{
  "d_model": 384,
  "n_experts": 48,
  "d_expert": 128,
  "d_shared_expert": 128,
  "moe_layers": [2, 3, 4, 5, 6, 7],
  "routed_scale": 1.5,
  "balance_bias": true,
  "n_groups": 4,
  "lr_router": 0.000345,
  "vocab_size": 50257,
  "tie_embeddings": "early",
  "optimizer": "muon_variant"
}
Below are experts of layer 5 (counted from 0) of a mixture-of-experts language model. Rows are named gate (a neuron's input weights, with its number), up (a neuron's input weights, with its number) and show model dimensions 128-191. Each number is 128 + 32 x the weight over its row's rms, rounded and kept within 0 to 255.
Before each expert's rows: "gets" lists some tokens that make up at least twice as much of what it gets as of all text. This comes from a sample of Wikipedia text that the model never trained on. Tokens count by the router's weight.

# expert 12
gets: " that", " to", " his", " her", " is", " him"
gate0 [ 88  94 159 125 184 102  85 124 152 169 141 104 186 169  81  37 122 157 179 118 121 131 156 131 134  80 149 123 146 154 136 117 125 104 106 133 103 169 142 111 166  77 137 102 122 137 134 117  96 163 144 102 120 130  99 139  60 177 109 146  92 128  96 140]
up0 [114 154 131 103 136  95 166 143 162 120 104 139 131  56 102 141 123  95 111  96  84 165  61  74  92  91 155  97 148  96 117 171 167 160 126 155 171 116  55 126  64 149 149 122 144 103 119  91 201 124 112 147 103 142 104 134 127 109 157 107 203  98  76 121]
gate1 [129 100 129 110 148  92 112 166 138 133 139 123 111 139 133 151 164 120 155 114 118  87 175 119 110 168 158 125 113 124 175 114 165 153 118 132 183 130 174  98 145 156 165 140  81 114  98 209 119 104 135 134 106 124 138 165 123 134 156  77 141 150  58 187]
up1 [142 117 137 128 106 119 104 193 178  89 105 127 143 148  79 124 205 107 132 124 169  99 123 118 137 136 155 130  92 138 151 127 123 149 129 129 197 122 148 128 135 125 162 125 115 123 115 176 138 135 123 145  96 175 105 170 124 153  97 135 158 137  65 189]
gate2 [165 139 167 144  80 110 129 164  88 100 117 198  54  51 141 175 131 112 154 185  89 123 174 115 186 102 128 138  89  66 154  85 133 166 158 148 101 144  88  58  71  95 128 109  90 174 113 150 109 171 197 150 144  83 124 164  77  81 149 110 126  59 134  85]
up2 [ 78 121 134 144 170  85 111 126 145  97  98 133 134 136 145  79 103  76 157 172 130 147 141 115 167 154 162 164 133 127 182 137  87 169 152 130  65 160  86 157 153 112 102  76 102 127 174 110 131 124 176 161 151 145 138 150 146 100 139 132 141  99 108 149]

# expert 22
gets: " |", "-", "|", " -", ":", " –"
gate3 [118 143  79 102  84  95  90  96 120  81  83 159 128 127 114 130 118 136 100  78 128 117 122 116 109 133 114 133 132  87 173  75 177 140 185  60 120 163 101 147 122 194 142 107 124 163  94 115  87 109 173 166 128 140 155 106 121 145 134 144 171 140 118 128]
up3 [140 128 134 145 151 134  99  73 148 123 190 137 154  78 180 144 104 145  98 140  36 112 156 181 139 131 105 101 116 149 126 123  86  98 131  94  84 135 139  60 133  98  91 117 118 100  91 145  96 167  97 109 135 186 197 136 123 205  55 123  74 102 183 118]
gate4 [121 151 140  90  91  91 133 126 158 131  72 186  93 156 128 112 110 128 176 103 127 151 157 114 111 148 129  17 106 117  92 101 176 125 123 118  62 103 163  99 159 130 118 177 175 165 115  57 108 146 122  64 118 163 100 133  69 130 174 127  51 102 155 140]
up4 [ 64  92 122 113 156 171 181  98 128 113 160 152 119  97 115 122 155 118 116 177 153 167 149 106 107 116 158 150 134 127 112 123  79 108 113 124 139 153  90 144 118 125  85 116  87  56 157 153 154 116 143 131 166 136  96 133 121 110 140 139 137 118  94  94]
gate5 [189 116 160 119 122  87 125 168 114 140 167 170  73 185 147  88 102 114 140 124  93 160 146 120 111 162  76 114 120  95  98  81 114 134 178 114 113 195 133 132 163  88 101 106  79 137 148 125 154 133  77 147  93 102  62 112  74 116 155 155 164 178 104 146]
up5 [136 107 161  97 156 106 177 145 108 208 146 121 163 126 135 168 155 130  79 183 138  54  69 141 184  79 115 104  95 131 152 156 116 164  98 122 129 161 119 107 159  92  97 111  75 108 171  88 182 127 103 143 181 141 165  95 128 141 144 176  91 167 122 131]

# expert 16
gets: "\n", " |", " ", ";", " —", "|---|---|---|---|---|---|"
gate3 [155 132 175 116 120 121 112  95 143 105 124 179 112 135 125  93 110 116 150 110 190 166 115 116 157 105 188 120 162  76  94 111 130 130 167  61 120 183 176 126  70  97  52  50 137 130 168 128 136  92 191 133 114 136 114  95  87  87  96 108 116 128 152 105]
up3 [117 156 159 119 166  57 113 132 110 152 177 122 158  97  80 144 169 127  60 154  73 129 170  91 137  90 129  36 128 130 173 146 129 108  97 130 117 177  99 142 107 172 188 154 123 109 154 143 112 214 107 137 108 163 160 166 124 136 187 122 175 120 157 163]
gate4 [171 125 115 199  42 151 131 192 179 164 130  94 149 109 141 179  87 173 135 117 188 103  81 118  73 162 148 139 187 127 143 118 123 116 156 132 122 142  86  98 131 145  79 172 142 130 150 148 144 120 184 162 146  81 182 138 116 102 125 145 151  67 132 156]
up4 [153 124  83 114 213 168  97 143 165 129 125 171 113 129 119  73 159 125  96  79 114 129 158 146 111  78 148 161 122 151 170 159 162 119 134 156 104 124 151 138  59 123 194  97  76 123 140 151 156 132  96 134 133 140 147 124 140 135 162  62  85 152 107 161]
gate5 [ 95 134 157 145 123 106 136  86 121 169 131 133 149 128 163  94 123 191 179 111 157 188 128  50   0 132 141 115 196  79 115 184 159 100 121  78 106 105 122 140 159 112 113 144 126 190  56 133 119 108 120 144 142 117 157  95 140 149  99 104 101 107 144 163]
up5 [ 71 197 143  51 160 121 151 166 138 126 137 131 159 131 160 128 171 131  85 184 145 133  93 117 145  93 143 104 116 113 114 128 144  98 108 129 154 161 175  99  80 218 132 157 132 180 151 106 128 126 109 142 129 144 158 117 112 144  85 116 128 197 139 100]

# expert 0
gets: " |", "|", " 0", " a", " 1", " 2"
gate3 [110 151 120  73 177 122 118 112 107 110 189 120 129 126 116 155 122 194 169  73  93 151 146 119 140 159  89 103 106 123 118 125 122  96 120 136 123 138 137 139 122 180 131 180 108 146  73  85  82 131 128 189 143 139 115 178  75 125 143 131 217 165  95 145]
up3 [122  91 131 146 171 134 124 161  84 111 150 122 118 167 119 146 132 107 118 121 114  91 165 138 149 181 170  94 125  81 112 143 104 122  61 129 159 126 145 142 140 146 129  75 152 133 166 169 143 169 118 133  84  80  37 144 118 107 155 117 220 141  47 193]
gate4 [120 143 113  89 122 138 128 117  83  97 135 110 173 145 171 187 124 137  94 129 153 120 151 131 128 118 147 129  90 100  82 148 170 165 169 121 125 196  79 126  56 144 173 112 153 148 136  92 185 154 210 107 131 118  73 136 159 125 122 137 202 127 136 139]
up4 [137 167 142 178 130 123 133 150 138 121 126 172 108 109 169 152 147 108 184 108  87 110 140 147 169 115 106 119 174 154 191  77  37  67  92 132 146  80 119 156 198  92 111 163 125 160 137 136  65 120  97  98 148 139 116  84 142 121 173  83 136 162  44 145]
gate5 [131 139 127 143 114 147 139 110 125 109 116 107 131 163 137 169 175 141 179 126 141 129 104 201 110 159 104 135 151 115 121 121 114  88 141  93 122 117 144  98 145 155 110 117 187 176 157 129  59 144  74 131 146 145 112 102 149  98 116  99 131  98 114 130]
up5 [103 144  98 122 109  88 135 133 113 140 144 135 142  94  97  66  68  56 157  94 132 124  92 157 145 132 105 124 187 168 142 143 121 106 122  77 155 102 133 188 109 163 146 159 107  50 118  71 138  86  92  84 121 120 115 167 131 146 150 119  67  99  98 131]

# expert 37
gets: "\n", " |", " ", ";", "|", ")"
gate0 [120 162  82 115 177 116 144 107  83 124 128 168 157 131 152 153 114 185  87 118 144 127 132  58 127 136 128  65 121 119 132 129 130  56  73 142 121 117 121 158  53 114  96 194 100 142 109 153 147 121 141 157 154  90 111 157 153 142 102 139  95 116 146 136]
up0 [ 59 167  99 106 113  91  67 122 142 203 108 150 162  76 127 108 111 148  94 116 177 123 112 164 111 203 167 101 113  67 168 139 178 121 129 145 141 134 142 112 101 135  96  98 131 129 110 115 158 172 198 102 103 148 130  94 125  79 138 117 130  67 116 139]
gate1 [160 117 117 145  96 153  80 153 138 127  67 174 108 115  97 158 167 185  91 104 150 142  85 131 117 151  85 140  77 159 179 105 139  91 158  77 108 147  99 192 138  90 108 127  87 201 120  64 130 178 183 166 154 103 174 131 159 169 120 103 104 127 171 122]
up1 [122 145 118 127 128 128 152  82 106 137 134 149  73 186 189 126 114 106 143 115 101 123 182  90 139  99 180 161 186 132 112 151 112 146 158 119 151 100 100 116 100 160 154 104 151 143  70 160 126  35 130  91 132 111 140 153 128 152 114 169 141 153 114 111]
gate2 [131 101 142 108  70 162 106 166  51 159 112  63  97 135 138 121 143 107 144 115 142 114 125 110 165 105 148 147 140 140 134 195  53 184 171 148 133 134 159  78 172 118 143  85 173 161 199 161 161  90 167 126 116 120 152 122 119 146  98  80 175 121 136 134]
up2 [ 65 108 151 113 143 127  80 178 124 106 119 111 173  97  75 115  89 143 102 117 143 131 102 133 199 121 109  77 144 164 143 139 154 106 133 138 124 126 120  96 137 145 135 121  94 100 142 119 118 169 100  84 123 121 166  78 124 145 123  82 114 140 108 104]

# expert 2
gets: " the", " is", " |", " was", " are", " were"
gate3 [144  92 143 155 118 179 133  64 162 106 121 195  97 179 113 120 145 175 144 107 167 182 121 115  92  94 160 146  76 113 120 138 114  77 171 109 101 155 151 107  91 121 125 114 159 130 149 145 170  77 185 129  81 119  78 114 113 175  39 114  89 120  98 146]
up3 [ 92 161 156 119 147 116 103 145 141 184 202 164 138 134  98 131 110 130 209 143 107 108  94 156  95 150 145  79 144 135  81 165 165 102 103 126 102 117 174 155 139 116 158 163 115 140 116 133 103 135  94 172  84 157 172  94  98 118 162  56 145  80 133 139]
gate4 [147 100 115 132 157 118  90 107 115 166 184 136 124 177  49 135 108  67 135 128 164 104 115  81 119 104 123 114  93 182 101 105  81 140 125 144 137 173 128 101 176 169 120 101  69 106 132 161 172  98  89 121 177  76  95 149 114 115 133 117 115  68  94 101]
up4 [124  75 159  99 100 163 110 179  99 101 108 137 100  95 144 120 132 147 185 150  83 136 102 129 114 151 125 162 181 123 122 194 143 154  92 153 144  79 192 106 135 127 155 163 166 125  50 109 181 129 161 185 101 239 174  90 148 184 142 156 139 162 174 132]
gate5 [174  87 160  91 137 174 171 121  94 125 124  44 143 127 173 123 110 118 127 116 161 123 108  91 122 165 125 124 123 104 134 170 147 159 146 118 121 132  89  89 135 128 152 155  95 136  61  81 142 150 112 134 158 118  89  91 178 141 145 102 155 111 122 166]
up5 [167 195 105 112 168 143 152 168 108  94 106 122 110  93 128 127 142 112  73 142 144 115 173 102 176 142 136 122 138 116 114 101 143 101 151 153 129 157 148  60 109  89 173 161  93 118 156 166  78 175 126 112  81  93 135 129 168 150  99 114 105 182 117 156]

# expert 15
gets: " The", " that", " the", "The", " This", " of"
gate0 [177 200 123 104 153 100 136 103 116 139 123 113 163 109 144 134 141 127 126 134 129 162 117 154 144  56 132 165  74 112  91 122 175 199 178 115 127 171  78  81 129 135  65 113 153 101 128 149 147  92  78 148  99 116 141 155 155 112  84 159 122 119  73  87]
up0 [171 140 110 117 100 147 111 146 138 150 102  93  59 125  98 109 141 109 145  97 114 102 139 169 133 159 100 145 134 117 138 130 119  90  57 124 109 160 137 123  84 110 131 170  81 160 129 158 128 155 139 119 106  94 202 151 132 154 117 137 163 117 120 121]
gate1 [130 147 164  94 113  33 112 189  90 183 109 119 150 173 120 109 136  92 151 140 131 114  89  70  61 167 192 131 126 130 120 150 125 127 148 156 121 119 204 112  96 145 107 151 100 148 131  98  72 116  61 164 135  95 137 186 172 171 111 122 166 224 117 129]
up1 [117 120 177 190 149  37 126 182 106 169 103  99 149 163 128  94 156 104 208 122  77 150 143  97  84 179 157 130 150 120 140 175 114  89 104 174  98 117 201  83  71  98 115 139 109 193 126 101  95 103  89 140 193 111 117 142 166 134 104 112 142 183 139 146]
gate2 [104  94 132 111 132 155  54 127 133 106 136 163  83 107 100 146  56 113  88 135 110 146 135  98 103 116 115 135 137 126 139 185 121 157  68 164 124 159 133 170 159 125 118 120 113 128 111 117 115  88  84 141 154 107 143 168 104 146 135 134 105 134 134 133]
up2 [153 169 109 189 144 156 208 104 144 189 139 114 146 137 124 124 152 129 120 125 132  88 165 178 178 155 170 117 149 137 136 125 128  92 168  97 123 155 102 118  91 104 139 191 144  96 172 169 116 147  69 133 160 124 124 102  93 130 146 106 162 132 134 116]